From a checkpoint of a small mixture-of-experts model trained on Wikipedia.
Experts: 160 experts in each of 9 layers, 8 picks a token, a shared expert of 64 neurons.
Below are experts of layer 7 (counted from 0) of a mixture-of-experts language model. Rows are named router (the router's row for the expert) and show model dimensions 0-79. Each number is 128 + 24 x the weight over its row's rms, rounded and kept within 0 to 255. Numbers have three digits each.
After each expert's rows: "gets" lists some tokens that make up at least twice as much of what it gets as of all text. This comes from a sample of Wikipedia text that the model never trained on. Tokens count by the router's weight.

# expert 114
router:127095160152111061118154098136132155157124126098164088160125125136165115089141095114096121075139103156141072134138145158128152128146142122132146120120193149121159104137084116170144156148115142114087120116115122117143117118107118149105094102
gets: " f", " b", " s", " h", " t", " B"

# expert 38
router:071131117137098100180114141098100110069117125117086167080100124172144159107139109120123163124122166107150111150152115166143128130154164136123139099127122113079147077128089162098138163142109157143111100157141134146152142149140193146104130148
gets: "0", "1", "th", "2", "3", "4"

# expert 84
router:090105146124151155153149150174129106130145134146158105143145124116119126121122114080137118107135119159153082088122171118172151117152170137113142088128152128098157117156107098169120136122135113150117121159175171087162131124108164147101155113
gets: " R", " M", " P", " L", " D", " B"

# expert 158
router:132136120130091124120088122125154148130082105171172139160159147119115098170124121117119123093152144139121139082165108125111121149100124121114139136147123106131129115118098099132169137114119134126138094102119150148146149088139137114191154152
gets: "\n", "\n\n", " Al", " al", " pre", " e"

# expert 4
router:066116148156147173083137118120156135162121141162146142150176151122132144095097130153126108155164173117161117136105132146100127140129147146149167147150160120169173124128124116123128133145133137112116123127145086122110176127105110133070142147
gets: "C", "A", "R", "L", "T", "B"

# expert 15
router:125123138166129154138160114157155091146142116117144119146142103110144141123108085087136121077158096140139050151116136143122152130131145120074092068128109177101151114151150106122141159133112128126107131149129111109119117127142136153117099116
gets: " W", " H", " B", " T", "w", " L"

# expert 151
router:111101119141176084142197084151125142151116193107121121137178098091143134112128105101122133153159113151095088141158149145126157161143147142095134095161115124114175090109129143111106129124136111138147100125147173117102163119119151130145157150
gets: " and", " more", "ime", "ic", " of", ","

# expert 98
router:110114155136151125159099135120140080142148117133137109103138141138092135094132115070109092124126105138108127118123189137130100109162136167140145119169099155090141145089118084137168164133109149139097124148145102140121130098150137117148115112
gets: "ent", "ay", "or", "ell", "ard", "on"

# expert 119
router:114127135161134134120151134171103112131138156126140144105159129151202109100086094150068146143141150177147128065092106109129136101106162111151134115162128114098158083131085116117174108146144115175145115154118130150153166144135130150102137094
gets: " m", ";", "S", " |", "M", " |  |"

# expert 43
router:130105124126116116160084159153097133144140141146135139128138086100155144132079115081160158131149142120171119094079159118076152149121159173093123118170169169145113092125096132092133185113131133156102142157119172126124135115109110132108179162
gets: ".", " |", "==", "===", " ==", ")."

# expert 56
router:103111164155104137130138138131110121095174153144098132084140151094099166132120088162121115130136106169125131089102113097156124125156124116122104120152129152134139135117128127055112105100142126104103099144119139142132145091091146120156084103
gets: "op", "ap", "it", "ut", "ch", "if"

# expert 122
router:129121102109158126134137119138162131173097165120127106115154126131106111117094126146094177138139172141110119072090154126098090118111143144161156122159117140078164114116136106178162163137100116138105113131160142158103171106115123125125139126
gets: "a", "ia", "ian", "ina", " City", " New York"

# expert 132
router:115120119105138117115128121120069152129124135138161149148155125151113171080098107155058180086147097114115090121137135128079137111147164126112127111108131114123144117163150145147129153116101096129127126134128182137138085133140136160131095119
gets: " a", " was", " is", "'s", " an", " were"

# expert 94
router:114119120150126086128140123164147097115142106109154084146138102153121182139111074131109121155120160156076102114106108120143169144118120149110132118151072127117150158128104135142165135197060146139087103137125107150120144139117134104128131131
gets: " He", " he", " New", " and", ", he", " She"

# expert 71
router:090071144129142120111135101099084084153096135171131127159145115157125104118120123125110102127139126075135133150144126115123115122115130139112127124135133155162176092117121113091150111142104142110159104142095095096092167084146156150115106206
gets: "b", "it", "et", "ant", "ort", "th"

# expert 121
router:115107129109112106145113105116132154134125137143112088117177124110134121137110093135079152147122101163132135055139136101142139130060153133108156063123105178117131146171129117112151146140127121108130105143133159150113178101114184114124154144
gets: " A", " E", " O", " Ar", "A", "ro"

# expert 0
router:069132170128157128124142124129170111124123128129153123157134114115135136091125121163108131154170132140164080098099158131087116145063144160103128092163148165133175105134147105075158120160132123127134102098116105150167160130158111145082132123
gets: "S", "C", "A", "O", "P", "R"

# expert 3
router:089074166159130125120146124149166110147147140168164112129150145138149123096105126119125127075132097160149102151096137091124177166135155125122144078100122142110155126124148111127134151103127138147127124153109145129143122133131158140125134130
gets: " S", " B", " F", " H", " T", " L"

# expert 63
router:120118164139145112119165140122111112109126087151153107118114124109158171088156089126124099138120160093136135118144158163128096145141145135125121148150125132118141107100085132155147116127126117117103094119114147123126127128148133184070104133
gets: " m", " f", " s", " h", " l", "ass"

# expert 156
router:089105137151146071143144090124120103107102116135152132139121101114113125132131073149131144131171128099159133077094109091165086135156132137095134097102125150114126133100103138108129184102098115108103149112158160082126148132090146132140152136
gets: " e", " E", " sub", " Mc", " ne", " Ed"

# expert 31
router:091124113121108132128126129109145152090107151152111108114112129152156121099108128130079128126170130110140125077134150143156132170113149117134121092113112146138132133112078075121131194125129143127110126116167116127134166108166143114154122160
gets: "e", "ra", "o", "i", "he", "ne"

# expert 136
router:100137119127111118126131154134108109117127133089131123126121121128130125106086141142123149148173113141108111083099116082109167132125140146103124128111141149093145143193152147086128132167128104139144084148140105160144147116128097087074131168
gets: " | ", "|", "| ", "; ", ") | ", " disc"

# expert 40
router:143109100147126176165152154147131095101139155181106148106131135126090120126108136132102141131156153112153147083136158146156155113080126142136136143117120150111150089125104121120123177189117113149146112152160121115106151157118115119104090150
gets: ")", "012", " |", "022", "018", "016"

# expert 131
router:107110116149148154118175159129130082152104153142130126113134112162123129159098101102129097134140161208146121130101132121136119117113134113109132129146164128119130146129145128155110157125114133146109093138143141148085183137138145105118145161
gets: ",", " and", " of", ", and", " by", " with"

# expert 154
router:113106129151131123128118116167152099158140104184171087122158103127118136124134122178130089137123107105124102115127124109136153122091115152139100079123137164100114175115123189116136126095107134094120122136105140134100185121104160124156107174
gets: "ig", " E", " Mar", " Al", " Ar", "ag"

# expert 48
router:127111141147095116115174089079121116119141158108138118139174082126133161121081116118102145116099161138157127137098132152158165152095137164131116124107108091140178092152120146122136135116112119195092103129114096141138121129145114140163107138
gets: " an", " it", " first", " An", " also", "id"

# expert 62
router:110105132155083145122116175083141121161123118125133100122112102075138148146099088082133139114159133158132107121127126142085141146131159172128120110138164132130113118097117082107124115113141120101104130118130152098131139123141144118109105124
gets: " st", "l", " l", " rem", " r", "r"

# expert 70
router:132109167162135127160142119112115139148173108138107116120165100140147133100115126081074121112158133135135133115114140133123122123155159163093131144144128140095156075162116104094121142121115159163127102128106128088112134094125131142154103123
gets: "1", "2", "9", "0", "ot", "8"

# expert 28
router:117097155122089124168178115108105101112110166153164086103153111118143137133087134140103156114115156149112137107089172137140095152139110127116139112143157173129125122102123077117167129157124104101110130142142094121160127140143126143162118142
gets: "er", "ist", ")", "ian", "ant", "ic"

# expert 36
router:132122184147152163142128122129118136138102150074108093126187101167142113105089118060141155108116137124122092115137151115127107154150107104131145099142143147114174105116161094155135126146121076170101100115110123108140145126152144181162127157
gets: " m", "il", "al", " public", "ill", "el"

# expert 146
router:090155157135105153126146147129098152140098093139161090107119094121092115111127127107123122133121116098138120104097158108144133106134118119150122109150092146131127157157105165111123136179114133134112125121144126131148168128081104134091134185
gets: "ak", "d", "k", "am", "ok", "ik"

# expert 61
router:092094131136182113122179140139103111148105144128184112133123119123120132111112129096144126123165146129139137119077126161136137148119180118099140084143157143094125153168134120152140208154124118152115087163126151162098147102118125140082120113
gets: ",", " |", " of", "a,", " in", " |  |"

# expert 128
router:116090108125134146139123133131084127148072132130143086121153098133116120152098108118124136100140163089124096090131191129151133121110170148110191097117164131085137126123111136130101153106140127112111131133098168149138108113162135153086098172
gets: "ar", "al", " l", "r", "l", "k"

# expert 123
router:101113147114127102117152132162115131135086109083097119091143076128117131128103137088112166127164097150168137123132108105154143155121140142121129150113133148116126131132160164111121140181115091086127091142132147115127130106125143088088133153
gets: " | ", " ", "| ", "; ", ": ", ", "

# expert 57
router:087098104159112122115154148147133137079149174140145059126143114071142104118095127145133110150171172129143121068097121109103148126167127148116142141076110148119139124135128121130153171116136129095128144130146080097112152102114154147117120157
gets: "at", "an", "in", " John", "on", "."

# expert 143
router:106106153139147145146130104169136113136181117090092112161111115147127167107133091156141161140164139175115068103089156153148142154104173114096141122190166132152117145136138145106133124112093129104050114107108117114129157108121125128130110119
gets: "n", " w", " n", " ch", " v", " gr"

# expert 66
router:127110193136124099107107092158158126137144089127128152112166146115108124135143133141094141125147111173149112110076138136117130135116163127102162114103127125091104110155082136132120162086124169149094170129107171141151113112124142139152155126
gets: " N", " \"", " F", " V", " G", " A"

# expert 27
router:096104160161111125192147124155103127128123111156163098081158103152104136102103111150154157119121124127140113120078165158101134105128134122132137122165085125120137131140067113124143135127117131131102104144091118142092146116112132121140117151
gets: "g", "ad", "ud", "ur", "ab", "od"

# expert 2
router:126141151143111120112139108160134137139123082152148144150142161109103110150132134063106112068161145176157111092158121143109119111129128151135134147134113110136145130131101117118146143146091127110139106097101152129145167098125178120164109113
gets: "\n", "\n\n", "\"", " \"", "| ", " | \""

# expert 11
router:123133136156145136128059151122150120161138138169142138153156071115147133115109099104122138097112149139158119144096159143091144134087153134106098111141170156111128162114147102120109131129140145140083102156124104102121159128098143152125145140
gets: ".", "\n\n", " The", "\n", "The", ","

# expert 78
router:129084102156136131143150131141132125147180124094126128145159107131146092159098115115128097108131129117112152082115143094106178112183152148123159113107135144094138118166136103143128130147116103146105109084161153150110153132141140111124129108
gets: "a", "r", " s", " r", " b", " Pr"

# expert 81
router:126080156143121095138133125146090100144171149130107129130170102094160150133092079127173134130140121118107152128130135093132137192113118138080151110138145126126138129142166127111132124159134097147177109099168142122118136141145161149120103159
gets: " not", "ect", "it", "act", "ess", "est"

# expert 109
router:116092149144148093148138122153123132142111110130095096138138090096149143140090115102088114139180145134123113126114105115166179172097143148150107103080120168137123130199130130141113142130113110170110073131101179112127168108072109107116100161
gets: " | ", "2", " $", "| ", "1", " them"

# expert 8
router:123113133151105136119142140108175092149158155115125095126158140124144102135095117111141133121152123170090131113109179172152137127131141115143109117114160156112121114132141069181109183145083128136112072169135157123162130111148138147128145119
gets: "ed", "ian", "ated", "ive", ".", "ish"

# expert 99
router:098105084129095122132122138108129172140142139101101123142139130091181135121083105143089129142155150119191078076073123117083111101174112131113115132118122140135126131134131097140156113102086146100136109109136126143087130092152121127149152088
gets: "i", "a", "u", "in", "o", "an"

# expert 39
router:118122117126146133138183102120144124070124148120155108145140147120107112119110112106107170164128144111121076111102156137114133146182184176118183149154139113117158134090141152146139130137110111189117116139154148097129165094128170135118101122
gets: " He", " National", " he", "\n", ", he", " was"

# expert 42
router:114121163139140102125148133147155124152148103143141124133126066148113153049120153097083184097206148124122122134132138131136143140106119152112125115139153177128123124126142120124134128138105135123097106122155185093127142112141167070151148137
gets: " ", ", ", "–", " in ", ".", "9"

# expert 25
router:080123112110160137137131126156131122122142112136130175120115089135141122140139139108109132114138127153145073127129139129136109165126152138110142080158102134072128098134158128127140120155088154140056135128095182103124128106119168122135104138
gets: "2", "1", " v", " V", "3", "0"

# expert 73
router:088109131134138134100116132137151155154138130154144131155177110141102121140117135139074139120123158137162101111080150154130174187039138127109143110130133148160132150115121110125127139151113103144074137138128148125125153135126142152086150111
gets: " I", " O", "O", "I", " A", "A"

# expert 46
router:124126107151119145187135131103135121133136105145116097102140114120136149087071112123078177071131115103131148163121125132100127139113145138115177073149114140096153114129118133160151137142111147106107110127106152105118119101101130122116144088
gets: " the", " a", " of the", " The", " in the", "'s"

# expert 64
router:100089138135125137132176113167132110147140133130131139105171110105121150128108144117065154150137159117160130101138124117134126119110148147135177168177171121098149083128133103140156119119157122104139116136074126151129144126127119146076111178
gets: "m", " m", " M", "M", "im", " Comm"

# expert 26
router:098126093162155163169106136127151115148139095131113124108162087115105156105114138111115164146144112169125132128140150176144106148111143121119135093166115117100146105114113140115164133130106124132078117150116134148107112109145180125117119149
gets: "2", "3", "0", "4", "1", "5"

# expert 86
router:099120125146145126133110160151104126138155121120113131109147104135099107114103144114085140074161132136139108113121127114157091128105146133103146083156123148098121133156112103147160134130103161154089101168107166102100127072115101106121124166
gets: "1", "2", "0", "3", "4", "6"

# expert 10
router:064128118163153135153117159136108124153100123103118144125157077122126113144110135123117169103149115132139125114134150129160110132119125152110114077158112104107132083150093141117164125128086133166085109160117145134107152118133178119127107121
gets: "1", "2", "3", "0", "5", "4"

# expert 35
router:119114169113157168098171102169137107105097124180123133134159096132145113072134140103131158092151091112109121106115149124131154124146121130095113123132092143131161122157134140122143136148119161128109090148113100098139111130157162173100116152
gets: " S", " H", " V", " P", " B", " J"

# expert 24
router:104139151120075148123182082139148144141167136115166125113093143122103133121117113057152129097134148104166113140124135130099140134145159143111155126137136149105128158123117109090117168114140111106113129113116105168141133115066111115113099129
gets: "w", "j", " W", "v", " Sh", " K"

# expert 139
router:106125180145109063127116093174182128101134135129172117144141127113116130121127130150115165156148086150131132123141140118132109141125120155162150080118103152126158151169104114131113136143125167100121102161109122125173133127081156140108130134
gets: " (", " ab", " in", " In", " Bar", " Am"

# expert 145
router:108069136161119109161140148119155093154130145116157129158131100163117131094155079118142173122106133140162115098124154118155161130118165126116196110168148150098150101144119136134116149104120103092103114139113116078121136137139128093141105116
gets: " l", " st", " f", " St", " Ch", " L"

# expert 117
router:116137174153128154175115109155171120151164176160133131125133108114114138096078101164131134130136105140152111114119135116086135144155127152142108141108111164091133169139107110147152156128103122119105122110174164124087125095159097161141135131
gets: "c", "am", "ag", "aw", "il", "our"

# expert 41
router:142128094120135117125153158137100157159164164123145134142143114122185134099085120084141181152135120126134130084071147153093148135106107158096125141166174141134140079122098115087140143167109149132127128123146123128139140123129121090095143145
gets: ".", ")", " |", "==", " |  |", "==="

# expert 76
router:130140131151110128171136114145114154129146126156131131127134087135098127122137116157129182050162170128150133121120107145117140155128125110065105132162130151103146106114154122145140161160122133111123122148156092115124151098082154115113106149
gets: ", ", " in ", " =", " The", "\n\n", " the"

# expert 13
router:101127110170128153136112160150132077131165122128142136138113087174147128118116118131151149109156164153167149082090119101132094109115164154130169134101122129098173107126104106105153123153170146140146087102132145110096134138147138180130126165
gets: "-", ":", " |", ";", ");", ")"

# expert 55
router:128141135116152103145151155179125122126132098172123137166155082119086123127122070135106113114100102134111117045106149132105185123063130131103151102129071143139134128148123129112153148131130129119133109137103191131112145125126156127144110144
gets: " un", " Mar", " pro", " Al", " Ar", " ar"

# expert 153
router:099116097133122108123177127174160112151123123120125114104125133159156133129100118134151123115122161138143119057085157167095105146122151157134177154139150120095135125129126114118141161112142141142122112125150101118122157138112112128109124096
gets: "o", "i", "s", "es", "z", "son"

# expert 103
router:128132156141133106126116148154148050146102143103137134143140080119136162125076116103081094098188147157153119136130111104139122144097174158135142141093133122134135159133116096113097129166166153158086080146084093157122141109109127114091135159
gets: "-", "–", " (", "/", ":", " -"

# expert 72
router:109135141131111146150177128134105143140121135177142157163161116064135177111104101124103159095123122105108133133146119140079188124128137151096143086116141145088147104140120132170165167115119129122135113148106168128102113129141141098116118136
gets: " was", " the", " is", " of the", " of", " were"

# expert 127
router:108116133126149120194103142114078099163161126124139122071141109151094150140081128125102158130118126138137100096114156107132144130119140121122114085108113115102145125152087106125169133142098098154133141144167083156117148108144104129086115116
gets: "10", "5", "6", "7", "12", "11"

# expert 135
router:143122100099138122141122144167180153152130130120128110154131136108143151086129136118106124135129157175097148129067141107128106099131144140111141144121097149134138150092112118106149153111134138132151112113127130104119153066119166154108098170
gets: "us", "is", "en", "ro", "o", "as"

# expert 12
router:107118115166140071123150185151117122152110132135137132115160090086159170122085112123103092131163167128156146098079127125148153137115183138107150143092133158095151137147104140093111160156132108146113084156116152123122134131098121123146134148
gets: " |", "|", ":", ";", ") |", " |  |"

# expert 79
router:112091133118095132116104143128143154140131116134122088114127128127136132104139132067107091152116162108144134099123127151122087105146135209132161159134139128110138130170089127111150149123124139119127141163140118103134152099126144150106138111
gets: "as", "on", "a", "an", "al", "o"

# expert 51
router:108148147129135050141109150129141090126136136079126143172144104127111151111119115090102128119144142154142095105128153127118116155106149144134146100133141128119127093139137109110103133168120108120121108163139107155148120115135128108161134154
gets: "-", " (", "–", " c", "/", " | "

# expert 147
router:094124154144166151157125121091140117184120166134127091117146085150144116150068147117085126116161131162134115101109177134102105163091144129115093090101142143096118136138154116167119117075124146140127109139126115147119162096116125130125147120
gets: ",", "),", "s,", ", ", ", the", "6"

# expert 29
router:081162123114109133115170112159078151122120139097140060106110115135132124093107132139130158136135142131139125127136129096109154140171100135111154083159138158107103149138112136131134152106122121131105122110157142150110152120122102138122135132
gets: "i", "am", "u", "h", "ad", "ak"

# expert 142
router:084135109130116147117117130148100124129101176134170082148151091127123102152093128131088156111116126151165124054138140100134118118124138143143180120148140177124129137140087155102130177129106165114125125129145118160178152117152128121141133170
gets: "or", "ar", "y", "er", "al", "ur"

# expert 68
router:152077163142142131180146132136108129074150135131133069122135132083084157136137140139096103130172150113134091100105154114121129112115131111113133139102073142101156129128099136117141104176127123105120144167134148130152150118095117177173155116
gets: " re", " con", " Re", "aw", " def", " Con"

# expert 126
router:096129099093109102143106127155105133131109126110166086140170069152103156151099105121140152133169118120145157088094138095125186126090127109132112135168115134093122105152104137145179114157122144115147118158107134094162126121091151140114145150
gets: " to", "h", "and", "ah", " Al", " al"

# expert 93
router:113124158099153118123114148139110159118108094105123140110133116141147142128103112106102141147164141126117132096100133128101200143117164166160123126175168149093144101153131159094141148130129140140106083154118153121127127138124125110107116158
gets: " |", " | ", "|", "| ", " |  |", ") |"

# expert 14
router:116141134112092161165138101148088133086116140144151079096139115185128108115136129119127088089139121079147118048132105094110149132152126152150132138149155167117116111119065121144131155116122135114086113159158124118149165096088133105148148109
gets: "el", "z", "ed", "ing", "ard", "ell"

# expert 149
router:110100127155082130111102153123147129122162121157087120144160089147155146137118079109138109117126125156135136112115131100143152101135137141082123069108210142152151111099105114092162115117149153119142122117144114139152140105095133115078123167
gets: "b", "t", "d", "n", "r", "ad"

# expert 54
router:098125172102124130120116160147116132131149118131130132103133116139101156088116130103111138103161147146127094125122138136131117137105159165138121146084117154066132071146132139090113152150147096075096120120139156107139134112150129096145107136
gets: " ", " | ", "–", " r", "; ", ", "

# expert 108
router:124121117175159083143145160156116132085134140136150141124126112154121120101124140146111142110142150208129116100131139116123114115178180111087152141110104126091139140133104082129146188151124147129133106151168137128123141106119123127174112103
gets: "\n", "1", ";", "i", "|", "2"

# expert 134
router:091099081134119159173117127104133133121131135136150099154179113103163094146114115125121150132121122169138097107157178125093138160143160147125158119124148162128145102135098124098124141090102177081110102105108090148130165128143115083159112141
gets: "y", "l", "r", "i", "re", "ri"

# expert 102
router:103117134146109143110133157144168104144157171132180153111151106132133139124095110100104123148138158130183128107096135135135143125114184161132171143118143129103154101126102118122130136129138129163103144170125103101096168113123132155073132132
gets: "-", " |", ":", ";", "R", "N"

# expert 5
router:130105164166131103089167127123154101107088139130139107084125124123153099087083113121127103134124088121121103149123156111153174136119118146146130110098112146124130080122096089152156193107085144127109085144146112122125090093125149169131133147
gets: "ed", "ing", "ated", "ted", " used", " won"

# expert 30
router:127100146142094077119103134108142120147117192125108129107183123122151124103066127131121115140154120120135111150136146166133127139133117165133124114150162163106168106138124110126142165116107134107148083122147156104153115097142144144116109151
gets: "ing", "ic", "ation", "ical", "al", "age"

# expert 17
router:077135161146110083110142149106086099140149172104117090131130139149112118121123127130141102122192169108146121115150150144141150156111126127118165109130159160125160099125106116146121155154118081151126127130150151119130115079091118145097094141
gets: "th", "et", "est", "t", "ast", "ant"

# expert 7
router:103106103143096119117132116122109119140113108135096147148120059154118138149118099111112103133138116193105091116080136142153137132110205142157143090127102130143123106122119114131143149141114123153084113167144135114098138108123128102129128167
gets: " and", " to", ", and", "he", " he", " or"

# expert 155
router:115100176141115146131101137108129072121119128149127131112218086157111130134118104099152153157159156148103115167157114159143099134125118145145141107186158161113154080143120101133151130094088117105109091105103118176125129100135158151108137172
gets: " new", "ial", " of", "ical", "ic", " other"

# expert 85
router:119075117125128090135119091162110099164123159136110149112165133124135149147126132159085103128116131130157139153152130122097123167096114169117147145128121154105159073152150100105131144154104112129164101100147136079131172102143149097123137119
gets: "ation", "ion", "ions", "ition", "ations", "ity"

# expert 89
router:097104186175099141116155122084133118129116126133136110130115138134191152093136081134134110090136120143152090095093114152130166129144175151134116103121143150106120097171089083166145150112121154091103073084156126083161119083120146115146128124
gets: "p", " p", "ed", "ing", " sc", " f"

# expert 18
router:132137111159092104165132119126095107153136122164088075150124091153137155118072113101147161068134111147125148136104142134100135116113168115113141108165097145085142118155127145137165147148131127101092103130121171079165140109092119111118143127
gets: " the", " to", " a", " of the", " The", "'s"

# expert 32
router:085126111119098093134128122126138105132131106149153134156155143103126114128085104076131082046156148162159141097139128159166117138141142125114130157099089143149187117118099142119138148161123150096123088090115156130092128115127170150151114130
gets: "\n", "\n\n", ":", "-", "- Gen", "- Born"

# expert 141
router:129121142107128099088128119119129117132098110170142106125174097117078131111102115175077156110120134118067110118090112151116101127140137127114134099125156119101161128091152116110117160138119165093099122167117117133171117112139151162114139159
gets: "'s", " his", "k", "le", " a", " A"

# expert 140
router:085101154098139075097145145164146150139095116103106135130133075154124121124093154116096163150147101144153123121107141106132122136142114148133144132132128140094149108162142160081125127159113107079121102133129126097140128107134157102125155148
gets: " | ", " ", " (", "; ", "| ", ": "

# expert 6
router:128146132135142116132107137152116103122130075187166138155160134113088115161139086103132108104156151104150088099139110165124097122115145159138117122110109142170155132140089112091145152113137129120116100123127174122127111123143129173129144147
gets: "\n", "\n\n", "==", "===", ")", "==See also=="

# expert 115
router:113128108176084131098155168165091075125119143144159149119133087128107162120072102152112115087157175169162133138078112117143093112109131110088146118078130101128176158141132123114128169137113126133145094166177141121123117134119120170109134118
gets: ";", ":", " as", "=", " –", " -"

# expert 82
router:123124150163124094112132119139149102132144097148182125088128073152135190104177097172107099134127105163168123109112138133147148117153158140160126174109103150127173121180135091156134155139127119112126131131101159129087140079122112137122139172
gets: " for", "f", "ow", " on", " over", " For"

# expert 90
router:089099086108146145130153126144116113149146118148108144133173112111155139141138130115069163154147130125144097140117129174153128123117121136134176103097185141101130107183097109151131144126126131135169103114129105138124164106105150133108121137
gets: "m", " is", " are", "re", "}", " rel"

# expert 97
router:111093153158112089150185157122149079132078146165141105123115110149133137111120099178158084100143107172138126146101144108154115089124142148142131133115148158112113116122128102136141187118136113112114086146154146098124123132135126152122130147
gets: " and", " as", " with", " of", "ed", "ing"

# expert 91
router:101106145202132106124123104145130137149116123167182128119144168118149151133125130115111176150120122183121129141078177181139181138155113134120171125133088143181106117124080105111149123114126159128133103151116134146110141105132124145116106142
gets: "g", " g", "b", " G", " N", "ov"

# expert 96
router:087117114177131152165112135128124129123133165161126111145145143071136171090098108125136106155129154147166133073098104136090108102165120147096156146122150146127151136138141108102128120144097153111128105142135107109074137099150159133144160164
gets: "at", "in", "or", "on", "er", "ac"

# expert 107
router:126127125117148096145104110129102121102128089139145069151134127134096164097080110116105182142152147191093121125137103144133122107123134115114201131148145128132117096154101144086112122129132124138093134156113107166113146145143171102137104137
gets: "re", "le", "h", "ver", "ic", "he"

# expert 34
router:127097091180122103179119174141141155133134160147145148190124123118167145088138118152123150117142135156135129131065129135092152112113143141090107126137136162139135081152136093092123159140106104166079146147116131092156141135121121118159152116
gets: ".", " that", ", and", " which", ", which", "\n\n"

# expert 1
router:081131131180136092138088119111168098157140149134112154127131106123109118113109134156110147137130136137119100120093140121061127116138177163118152098173142126115166091132169115151167129113134130147161050129131101154149127115133120126116117153
gets: " c", " C", "C", "c", "ic", " ent"

# expert 65
router:131105137159146131079107127160108105133145129115103093124088146087152113172124077144076147108117110142144173109120152072121142158132117161113163116154091141158138110138124148125135154091145117143151123107104167102130151112123176145099097153
gets: "un", " un", "ut", " en", "ail", "et"

# expert 88
router:094118167157108115159155117138079122124096138161149150139110135145113210096109132128129138124118121156151091141117118145109112132138134140136148119171136174132135154130127071090119116154129145114132082088113175163112142097166152134163089157
gets: "c", "ic", "ab", "v", "it", "ig"

# expert 23
router:124097119106158128158121113122116110125125157109129097134124116145143142099118084119142115115168106153128084119132152133142123178163155128124140106152073152154156103096124163054102133117121114097147128141145162121113128153136154135177153135
gets: "ter", "==", "ell", ".", "all", "ill"

# expert 37
router:131125127119114127157181134162113119100173116121165128102216122123127131139124098151150175125165174121133097094137099167137135151109127131136161099137097134138108136151103118134142201146115116117136116117130164126127158111102119149155138162
gets: " pro", " =", " Pro", " most", "id", "\n\n"